Experts of a small language model.
Size: width 448, vocabulary 4096.
Training: 293M tokens, 8936 steps.
Below are experts of layer 2 (counted from 0) of a mixture-of-experts language model. Rows are named router (the router's row for the expert), gate (a neuron's input weights, with its number), up (a neuron's input weights, with its number) and show model dimensions 0-111. Each number is 128 + 24 x the weight over its row's rms, rounded and kept within 0 to 255.
Before each expert's rows: "comes after" lists some tokens at least twice as common just before its tokens as in all text. This comes from a sample of Wikipedia text that the model never trained on. Tokens count by the router's weight.

# expert 28
comes after: " |", ";", " 0", " Go", " F", "–1"
router [ 91 126 158 143 146 148 129  99 123 101 128  97 142 106 109 146 131 135 168 154 140 105 104 138 195 147 141  92 109 124  92 158 170 134 116 144 121 137 135 143  72 132 127 123 177 138 142 142 129 158  81 135 118  90 111 155 115  96 156 146 141 110 136  83 108 152 134 155 102 165 108 143 155 139 130 143 143 147 105  92 135  82 119  97 130 120 124 147 114 158 133 125 123 152 153 122  83 118  79 133 117 148 168  96  86 110 112 126  96 126 127 183]
gate0 [142 162 114 130 157 102  87 143 158 131 104 176  76 135 132 154 148 135  92 147 166 141 151 111 158 101 156 116 120 105 138 106 151 170 113 132 153 110 131 129 102 125 200 166 112 118 117 145 159  97 110 155 103 133 125  99 144 146 138 127 127 145 150  92 105 128 144 158 110 111 103 133 111 142 152 106 116 123 138  97 188 100 144 116 129 130 139  83 134 112 106 143 124 135  74  64 143 107 167 176 116 129  83 122 135 104 130 106  98 160 134 146]
up0 [114 123 139 106 132 121 155 160 119 143 134 155 112 137 128 136 154 156 112 119 168 163 137 108 131 176 124  80 119 116 123 167 105 141 155 120 128 136 118 111  74 131 119  94  63 125 127 152 162 125 112 150 129  78 149 151 146  97 101 153 134 157 136 118 138 129 131 102 169  97 116 169 180 127 124  89 145 145 117 141 116 142 104 143 117  95 143 115 143 124 177 151 116 128 109 159 115 109 107 124  83 121 121 127 138 143 116 146 161 127 178  92]
gate1 [154  54 130 148 153 146  95 105 120 119 137 126 109 149 137 119 137 152 107 147 122 100 117 192 154 111 139 107 102 129 146 125 127 155 167 211 157 166 161 115 126 127 156  80 130 132 117 119 159 126 147 125 135 105 112 198 129  86 105 130 133 153 145  89 190 106 133 134 124 121 141 146 111 156  96  96 149 126 142 115  99 133  59 129 125 131 131 156 117 108 134 127 144  97 173 127 150 131 109 102 121 187 144 136  90  99 107 136 163 110 172  84]
up1 [115 179 128  93 125  72 118 146 102 110 130 138 171 103 117 152 161 116 140 112 162 153 108 107 113 125 136 124 169 117  98 107 113 109 120 104 140 109 132 135 116 106 125 159 142 148  88 147 131 102  98 114 151 134 104 121  92 137 138 141 153 135 132 134  85 124 178 133 133 124 107 143 162 143 141  95 125 118  98 104 133 101 142  94 110 159 180 129 155 117 125 168 124 129 101 150 125  73 125 154 152 135 141 196  91 149 120 131 132 138 102 105]
gate2 [120 123 135 107 118 154  95 113 143 139 125 158 157 149 120 102 163 154 113 122 144 126 125 122 121 119 135 132 164 120  82 154  84 130 141 127 108 134 172 140 121 119 111  83 114 158  91  80 151  87 132 146 132 147 130 135 117 100  96  93 145 130 148 127  99 136 123 102 130 146 117 139  85 126 162 125 137  91 158 108 132 122 131 147  90 125 158 143 119  77  98 143  97 146 114 117 115 129 112 135 106 128 158 119 165 117 114  96 170 161 167 121]
up2 [110 114  89 107 117  99 168 130 145 162 133 129 154 137 159 133 117 201  94 141 116 123 174 103 123 120 118 131 161 122 129 190 114 119 108 141 122 166 123 145 113  97 134 142  94 115  95  98  94 107  88 115 102 186 114 137 100 128 129 107 118 105 124 112 116 154 113 109 137 156 125 111 147 113 145 122 122 146 163 144 163 121 180 182 150 103 120 122 173 121  83  83  95 114 142 133 111 130 128 100 105 157 159 139 117 134  95  69 142 119 115 141]
gate3 [147 101  90  75 126 101 144 155 124 131  92  91 131 142 185 150 149 125  79 106 150 159 127 141 136 141 139 124  99 129  83 122 130 158 127 134 100 145 113 136 102 104 149 156 123 142 135  98 119 134  88 116 158 137 131 161 121 123 117  87  96 112 106 105 130 127 145 169 122 107 114 136 179 174 116 122 151 121 147 127 110 116 168 146 157 173 114 159 126 113  98 139 155 110 143 147 114 166  95 166 126 163 139  88  90 160 143 145 119 141 139 126]
up3 [108 101 137  68 123 122 161 124 109 117 129 139  87  89 147 148  92 164 102 150 118 122 118 120  87 162 113 136 110 138 135 108 114 113 135 132 115  90 107 168 154 149 145 117  71 160 144 103  74 136 120 159 122 138 158 141 129 110 125 105 117  89 101 134 126 119 129 105 108  93 162 131 138 126 142 109 129 167 113 132 134 145 112 124 150 164  72 160 146 123 115 134 130  92 150  91  94 162 138 103  93 151 127 142 115 116 127 119 119 169 110 123]

# expert 2
comes after: " the", "\n", ".", " The", "The", "s."
router [140 100 125 110 150 161 156 130  99 130 141 161 124 159 113 118 112 119 118 114 161 125 147 149  80 144 135 122 125 159 162  82 119 157  95 146 125 133  90 115 155 133  91 112 118 125  99  99 176 103 153 159 136 100 153 170  97 146 106 140  95 161 145 137 108  72 127 142 134 135 121  95 158 146 153 156 158  72  99 186 157  99  81  98 138  83 130 115 116 103 130 153 141 135 114  85 144 118 147 101 146  94  71 102  85 149 100 134 142 124 149  94]
gate0 [ 91 158 121 129 162 126  70 147 148 124 134 135 158 139 141 132 113 135 111  97 163 106 109 116 144 155 124 141 131  92 147 107 109 165 141 134 145 115 147 124 105  97 137 130 118 113  66 142 139 120 146 103 152 140 134 125 137 153 160 169  99 133 163  85 153 101 132 128 115 108  91 125 147 141 130 137 150 104 117 153 145 126 165  89 135 136 120 124 166 137  87 148 175 102 108  93 153 154 143 179 131  72 157 132 113 139 122 157 114 129 129 120]
up0 [111 108 121 119 114 102 126 131 101 116 121 139 115 116 126 124 124 119 140 135 147 123  90 109 145 198 122 109 141 119 145 146 124 155 121 110 157 138 132  80 108 139 124  93  89 136  83 133 171 130 116  83 107  81 106 135 139 128  82 131 110 167 162 145 107 121 120 109 168 136 146 131  96 149 115 135 156 127  98 116 108 121  90 131 125 154 146 111 143 102 138 134  84 142 159 184 128 141 109 123 113 106 120 142 153 149 120 147 144 107 169 102]
gate1 [128 125 133 123 138 114 131 114 116 132 106 136 140 122 103 113 130 131 162 148 144 128 122 191 153 150 171 117 108 151 142 111 108 149 143 122 174 146 135 114 128  96 144  83 142 146  98 132 157 110 146 151 140 102 134 158 146  94  63 133  91 156 160  87 132  92 138 136 120 150 137 107 132 159 115  99 165 106 139 128 121 146  88 134 129 130 122 156  91 119 129 126 135  97 170  92 113 101  78 128 152 158 137 146 115 102 143 144 178 118 169 109]
up1 [106 125 129  86 119 100 127 145 108 139 131 166 145 125 174 141 104 128  88 122 175 149 111 131 121  85 148 121 159 110 100 115 161 150 111 149 132  88 157 123 165  83 127 163 159 163 113  78 139 115 132 133 171 110 121 132 103 141 126 152 142 106  96 127 134 111 200 163 141  99 122 131 148 116  86 149 109 128  88 113 122  86 116 140  95 136 150 126 150 122 135 164  95 108  93 107 136 133 175 160 125 124 145 157 115 136 122 115 119 145 127 113]
gate2 [ 88 122 131  70 109 138 126 135 125 127 122 174 194 170 100 132 151 141 110 111 112 108 146 139 112 126 125 104 146 128 107 155  77 134 167 124 148 122 132 169 148 137 111  96 103 124 110  97 132 141 157 116 159 159  99 136  79 107  54 141 134 131 134 138 101 106  99 143 135 147 151 174 113 149 143 126 134  76 177 100 136 119 121 159 111 140 107 143  98  99 158  99 117 139  82 143 110 108  85 127 138 134 158 125 178 140 163 123 140 122 136 146]
up2 [102 111 105  88 115 138 127 179 146 148 118 136 144 136 137 140 139 171  99 158 108 135 154 119  79 102 141 153 107 111 111 165  99 149  96 144 150 128 110 140 142 118 145 144  90 110 139  90  90 105 103 139 139 145 142  87 125 105 103 115 117 124  84 149  81 135 120 134 172 130 149 126 126 134 133 100 137 101 167 125 147 142 126 161 150  67 102 117 120 107 144 125 128 140 103 170 105 149 138  97 108 119 150 100 125 145 127 103 127  82 125 147]
gate3 [182  89 102 140 101  82 117 178 135 132 121  93 134 152 132 148 153 121 109 137 161 122 102 157 117 114 145 100 114 139 122 119  98 126 134 159  99 142 133 130  84 122 183 159 132 119 129 154 132 101 136 117 148 179 150 143  93 101  99 100  94 120  79 119  75 116 146 110 113  78 128 133  67 128  94 123 132 140 119  85 109 125 165 150 140 161 150 165 138  97 116 153 157 137 153 134 121 141 115 193 133 158 125 102 119 141 129 116  97 137 147 102]
up3 [117 128 117 144 145 144 131 142  91  90 124 131 125 108 127 163 124 151  95 113  97 142 145 137 112 103 107 159  64 111 138 129 118 146 116 127 123 121 142 152 138 143 133 105  93 103 149 102  71 143 104 175 181 138 134 119 146 154 122  61 143 119 104 129  93 144 117  94 155 110 153 110  67  74  91 161 127 168 114 119 160 146 146 164 121 122 127 113 142 111 107  83 138  96 159 134 114 145 140  99  80 136 142 149 145 143 139 115 153 144 107 108]

# expert 14
comes after: ".", "\n", "==", "s.", "-", "==="
router [155  88  90  92 119 181 127 129 107 104 101 182 151 144 140 119 132 140 120 125 135 127 134 150 100 119 169 159 131 155 102 154 143 134 125 137 142 140 128 137 145 150 110 112 134 137 114 112 127 120 166 147 114 160 143 159 131  87 124 120  99 123 144 121 105  86 122 108 160 116 139  95 131 108 121 152 149  98 107 200 152 110  85 120 106 104 120 108 114 129 136 143 136 116 127 107 137 148 103 137 132 196  99 147 102  99 102 139 154 116 112 125]
gate0 [119 140 139 113 145 141  74 122 139 108 115 136  99 118 128 125 131 109 117  94 167 104 116 104 176 117 125 129 153 119 166 128 111 156 148 152 141 115 137 132 117 126  94 154 115 138  97 116 138 110 111 115 112 115 147 116 156 118 115 160 118 189 144 151 153  76 159 123 110 127  85 148 153 161 179 145 105  99 115 143 152 112 118 119 114 130 134  91 137 147  85 141 152 102 136  88 159 136 160 158 146 125 112 170 130 110 131 111 126 146 127 109]
up0 [132 127 116 175  85 117  79 152 122 101 126 133 124 103 124 113 137 113 135 110 187 143 104 103 157 155 144 122 193 110 127 156 129 189 121 124 113 119 108  68 103 171 123 131 112 143 106 155 138 127 108 105 129 108 104 146 137 105 112 140 106 154 145 116 139 108 147 105 181 146 140 147 121 131 149 133 102 140 113 113 112 123 102 171 126 114 191 122 127 126 129  95 101 124 104 146 110 141 125 140  75 131  97 122 133 165 110 131 111 125 161 130]
gate1 [126 132 155 122 121 134 125 114 141 122 133 104 116  87  84 141 123 134 112 135 159  96 107 155 138 108 175 123 131 155 136  94 140 152 146 115 164 157 134  98  99 133 167 101 112 147 136 128 146 127 130 128 137 111 139 172 137  89 126 134 128 176 192 106 150 128 161 142 137 134 145 117  92 125 140 117 142 109 118 133  85 150  98 143 102 149 119 143  92  90 145 187 158 113 168 119 149 128 111 154 117 131 131 142 141 111 146 142 104 108 155 129]
up1 [154 154 121  91 149  88 135 117 143 142 112 166 129 109 180 128 121 113 110 148 157 102 147 119 120  94 137 133 113 100 105  90 176 128 121 138 140  60 161 152 149 120 142 159 141 144 100 132 137  98 116 123 134 121 125 110 116 145 122 119 136 120 103 138 121  99 168  90 132 139 100 104 152 151 104 146  63 122 106  87 118 127 129 130  77 160 140 114 168 114 123 171 116 126 114 127 133 152 145 119 140 152 141 158 128 183 148 111 143 151  85  73]
gate2 [124  97 142  98 118 137 126 138 151 129 128 162 160 131 129 135 153 137 126 119 101 148 129 127 145 132 173 126 127 120  89 150  98 138 113 114 125 114 140 138 140 134 125 113 110 150  96 126 121 142 129 138 153 125 117 156 108 116 100  88 123 122  85 130 109 112  91 127 114 111 128 102 111 130 139 119 137 136 138 142 131 136 152 144 147 148 116 137 143  82 138 133  95 189 150  95 116 120  98 151 142 149 144 151 181 120 159 100 142 132 176 136]
up2 [ 95 118  84  90  99 159 119 153 149 143 110 144 134 118 145 147 124 208 132 121 104 134 146  77 133 133 160 145 143 122 107 170 114 110 104 114 116 130  99 160 136  88 130 144  79 134 130  94  90 127 135 139 158 137 134 140 149 132 133  92 110 112 122  96 102 172  93 122 119 140 149 127 112 111 144 137 163 157 190 131 130 160 147 153 162  67 113 111 118 120 143 123 123 153 115 118 118 119 130 100  84 113 166 141 100 132 141 114 116 113 179 144]
gate3 [128 108 102 116 117  72 163 153 132 108 146 106 139 130 180 143 150 100  88 146 181 115 118 135 133 160 140 111 153 150  99 119  78 136 151 145 160 127 111 120 110 125 121 127 153 130  97 156 143 128 141 144 148  96 127 145 140 125 116 116  65 123 114 104 106 112 104 134  75 118 125 130 127 163 121 107 149 122 151  88  97 140 152 111 160 141 116 136 189  95 113 122 172 130 127 124 112 144 101 133 154 183 135 114 108 151 123 139 110 137 139 131]
up3 [119  88 138 159 136 127 154 137 146 104 124 119 114 126  76 189 120 144 133 140  85 128 130 105 155 100 112 146  89 109 167  88 138  98 132 114 128  85 121 132 127 149 141 117  89 106 161  94  97 171 100 145 145 157 160 101 150 159 110 109 166 109 125 129 105 143 143 154 163 113 101  94 103 118 121 145 116 186 128 101 137 114 109 143 126 108  82 161 146 161  90  86 148 134 156 124 113 176 155 113  89 149 162 120  65 120 134 134 124 130  95 121]